config.toml
n_layer = 11
d_model = 192
n_experts = 24
experts_per_token = 4
d_expert = 96
d_shared_expert = 0
activation = "swiglu"
moe_layers = [1, 2, 3, 4, 5, 6, 7, 8, 9, 10]
n_empty_slots = 3
router_score = "sigmoid"
normalize_top_k = true
routed_scale = 1.0
balance_loss = 0.000151
balance_bias = true
init_std_router = 0.0152
lr_router = 0.00128
n_head = 2
n_kv_head = 2
head_dim = 64
vocab_size = 16736
norm = "layernorm"
norm_place = "pre"
norm_eps = 1e-05
positions = "rope"
rope_base = 6080.0
rope_fraction = 1.0
qk_norm = false
attn_scale = 0.125
tie_embeddings = false
parallel_block = true
init = "normal"
init_std_qkv = 0.0264
init_std_o = 0.0
init_std_up = 0.0264
init_std_down = 0.0
optimizer = "soap_variant"
lr = 0.006
lr_mult_o = 1.05
beta1 = 0.95
beta2 = 0.98
lr_head = 0.00702
grad_clip = 2.0
warmup_steps = 200
schedule = "wsd"
decay_fraction = 0.682
decay_shape = "linear"
final_lr_fraction = 0.1
batch_tokens = 131072
seq_len = 384
doc_mask = true
train_tokens = 504600000
steps = 3850
dataset = "wikipedia_en"
Below are experts of layer 2 (counted from 0) of a mixture-of-experts language model. Rows are named router (the router's row for the expert), gate (a neuron's input weights, with its number), up (a neuron's input weights, with its number), down (a neuron's output weights, with its number) and show model dimensions 0-191. Each number is 500 + 40 x the weight over its row's rms, rounded and kept within 0 to 999. Numbers have three digits each.
Before each expert's rows: "gets" lists some tokens that make up at least twice as much of what it gets as of all text; "raises" lists some tokens whose logits its average output raises strongly, later layers aside. This comes from a sample of Wikipedia text that the model never trained on. Tokens count by the router's weight.

# expert 9
gets: ", ", "(", "| ", ". ", "; ", ": "
raises: "although ", "The ", "though "
router:498533383413517515568522457563396405492429510517610471478472535479472518513468500486499491491541443516580446485505551509496496485460463543561529509513502519504515508524570516544517488507531479490590480508506490454505510451483506439484570519466457449523505549524534559469445489411596482526498538422493497474540466553481440470524516565546431505494499540421442507518499450446524455553488586504545480579504591517494493512495458442453502490498535517429485467499503509411478470537533499496520536461511533506413507493541488467503501485503481537492515506496479560455504502531518549523
gate0:533487499464502495552466526482438517472470487501531519432538522463478443526557517555551526486431499492454507501516427492547589574505385517520484552503506551443421467529557500492522456529534496538462476491514475458488521520563534478461480465520473505523423471495515461566433463544547475530482507464527532486470518501546488583560556503443526531447407508465480507477452501458522513498503499450562430535564555524512469508507561508497560556525553424465506522497483456402436491540416486533490482499494488499543560569567486544437487479500485520507512448483478565476446562537481479413
up0:474574507494498467594503535508476479498491491478437600527575632548396535462515501528492555490541483482526463431496521532494482485497491518494470512507454543510493472461486473569540498462514501407517539467488548465509524469626537409499450425501449466512486481493534417492573477590578534483536493478512559557528481535605493519519500496442548466462482528530449487507437467523443509428505466490559495540479449481529488503528523467470547545466552426517501477489549494452452457484516470501468486545482540482503464475465538513477548508438534484509488521503485483508511479568448535498
down0:542498403428504545452508540464556563537470523518449486451521530483483509442527497511486479588508504464572463480472445511468529511497445427536602514467515473471557508571425532523454426500495548500478512498530535457470486478522529517483454426524553539505412525530460514469482521483524484499466481512543476546443549578448523580477509557567533449490417539485454538563564472461485497541487545408516470490512546479517502464479525440509527498443562462502429462491527458505471520485473452491519535475536457527561489434500472475435454475489549588533504447465514530475461499507571487534

# expert 10
gets: ", ", "that ", "), ", "which ", "was ", "as "
raises: "the ", "for ", "where ", "it ", "in ", "also "
router:522481443467602414572534510569513491480502433573564542492399498537446606480460478512579507423495501531488465504543493543484494471506483521562567514522521484476521470401511476499508503549534507445518511430520544457476433488498464442482510500458451446447492553546486508498474546356514440499530521441495431514508483571490446493521539590508439517496500519541463478489511510415512478485439556488547545505458581564477529495498480516484516477481499533485489475524523501531517486561489568494496496501518507435493557462539522492486474500468491448512548473582467520492456511506512519540
gate4:451462550471457490445523482482595544538492474564486532528504438455461443513481456435462508434522504475561445475460505458481534490525508551471482506440574474515484529386447457517531447471571430482476556482479457516497495586524482483449483506522520462520499494506567462463484447527519565504482498517559460544478512589505470436526496495515529474519494439442468548494546442493464483532493537542541495514507559498535504526480464410445503572490518606547537534485520478530533461475562538502490541481503527495459500522499441601473535569574542528488470550488426560511524461490462535439
up4:439489484498506554537468542468571570458497459552551532474477470438559512529586438470483421524509580448509439444459548504485534429471508513483505457499466406490513530540457437472530462583509523523465515510437485496481493547493503494446540442543470464528523481494409515466497450513511504535544502470496419496517460506466455482497460447501541487487464507428490502496467467537536530500554463518534549519545532493524467529510562447465357513527558508482481538528477520507499495518467531503527506494455469438394517556473539529495489407555494479498530493542517453557551468436470590478
down4:538484477511471436463482505518428452439461491446618554473525500478478535459474503536506549522540526475505500465546476447483449519419517541507513476458473372525529488508466560529464501579484546509510476603453447435512555511483505510508608477511486515469516509458518492515493426454594493540577548565494563497546545491516407509529461522484545473499469501516460552469517457525457556467480443489411483545488461520443533474480494457454509574505530479531531464499531559459496533573510430521505451492516544521504524483557464494465419488506505480514515408540503543524472492514523488500

# expert 7
gets: "and ", "in ", "of ", "to ", "was ", "as "
raises: "the ", "some ", "a ", "its ", "those ", "several "
router:483392458379558480510436523469504499510472483499513536490486500476542558464498587483511561432448477510511521495508527551520454445515466502495511476481530552421520488497605467480455468558570606493470481518501519429524494533567484483521507542481496474528508528456488551479539557516547489563471518546514466486537419495512482472484536481488518487441475591524478527526456470489505501435469449523505575536505492565511463407481479499481595442511570452476515499528459610505513530456514531540487464477507531568463494440519459479532431492483398495485523530441487485475518463522509524501
gate4:501475464497507512474509535470510497450477491482458457482509466471511512537498431499470528464542551469521424459512476490537520537493503502525492429492582485497519437500514540421548513529562526493454491509523508478466495472518556480434519510441495490415472513533474475510445542489462587428467478503476513548510467610515471557539539543528517456516551547485506510539439520449509411415506501518490546463422455554509502475486512523520468413516509541483424467622482422547450545542452485515468554511530463535566505554538514511456462483523420556458519532488520547510447461534370481506
up4:469471518499440506483462456528531509492545509506455474565498538485493530494490509515499536464524470537498550500551483509542499495510526471453424524514556491499529519546527465456523433542454477447482536364532487541488407455474525444518533499450405531491546520592463531568460575485563523516483523437516479568505593580506458465483515578448493489505450533502509483560512461515528474385504512501546515485501505546527536484518491562481475499498480555559468514449419413499439515480519444486486487479469461538499517538458540553481516516448535472512419571460482544519482513487503383519
down4:566505473568540567443538512564528555466500530431463479443508475519517514434521439485571474518514532491498532578531467461517543479436544555491544590520496527469561542532489534506493481487511492502492534554527490509563555487553484497510459482530522513491511475539492530481530483507543530507494461495518498446443496540475463506425576456478431592473424432572452517456461485431507546454470487473485444522477514481444496487474552442532540535429469489538538512498452489501480460416458558493572486447493442561491410512486512533516491512549482498549540413570389477541499517533482498533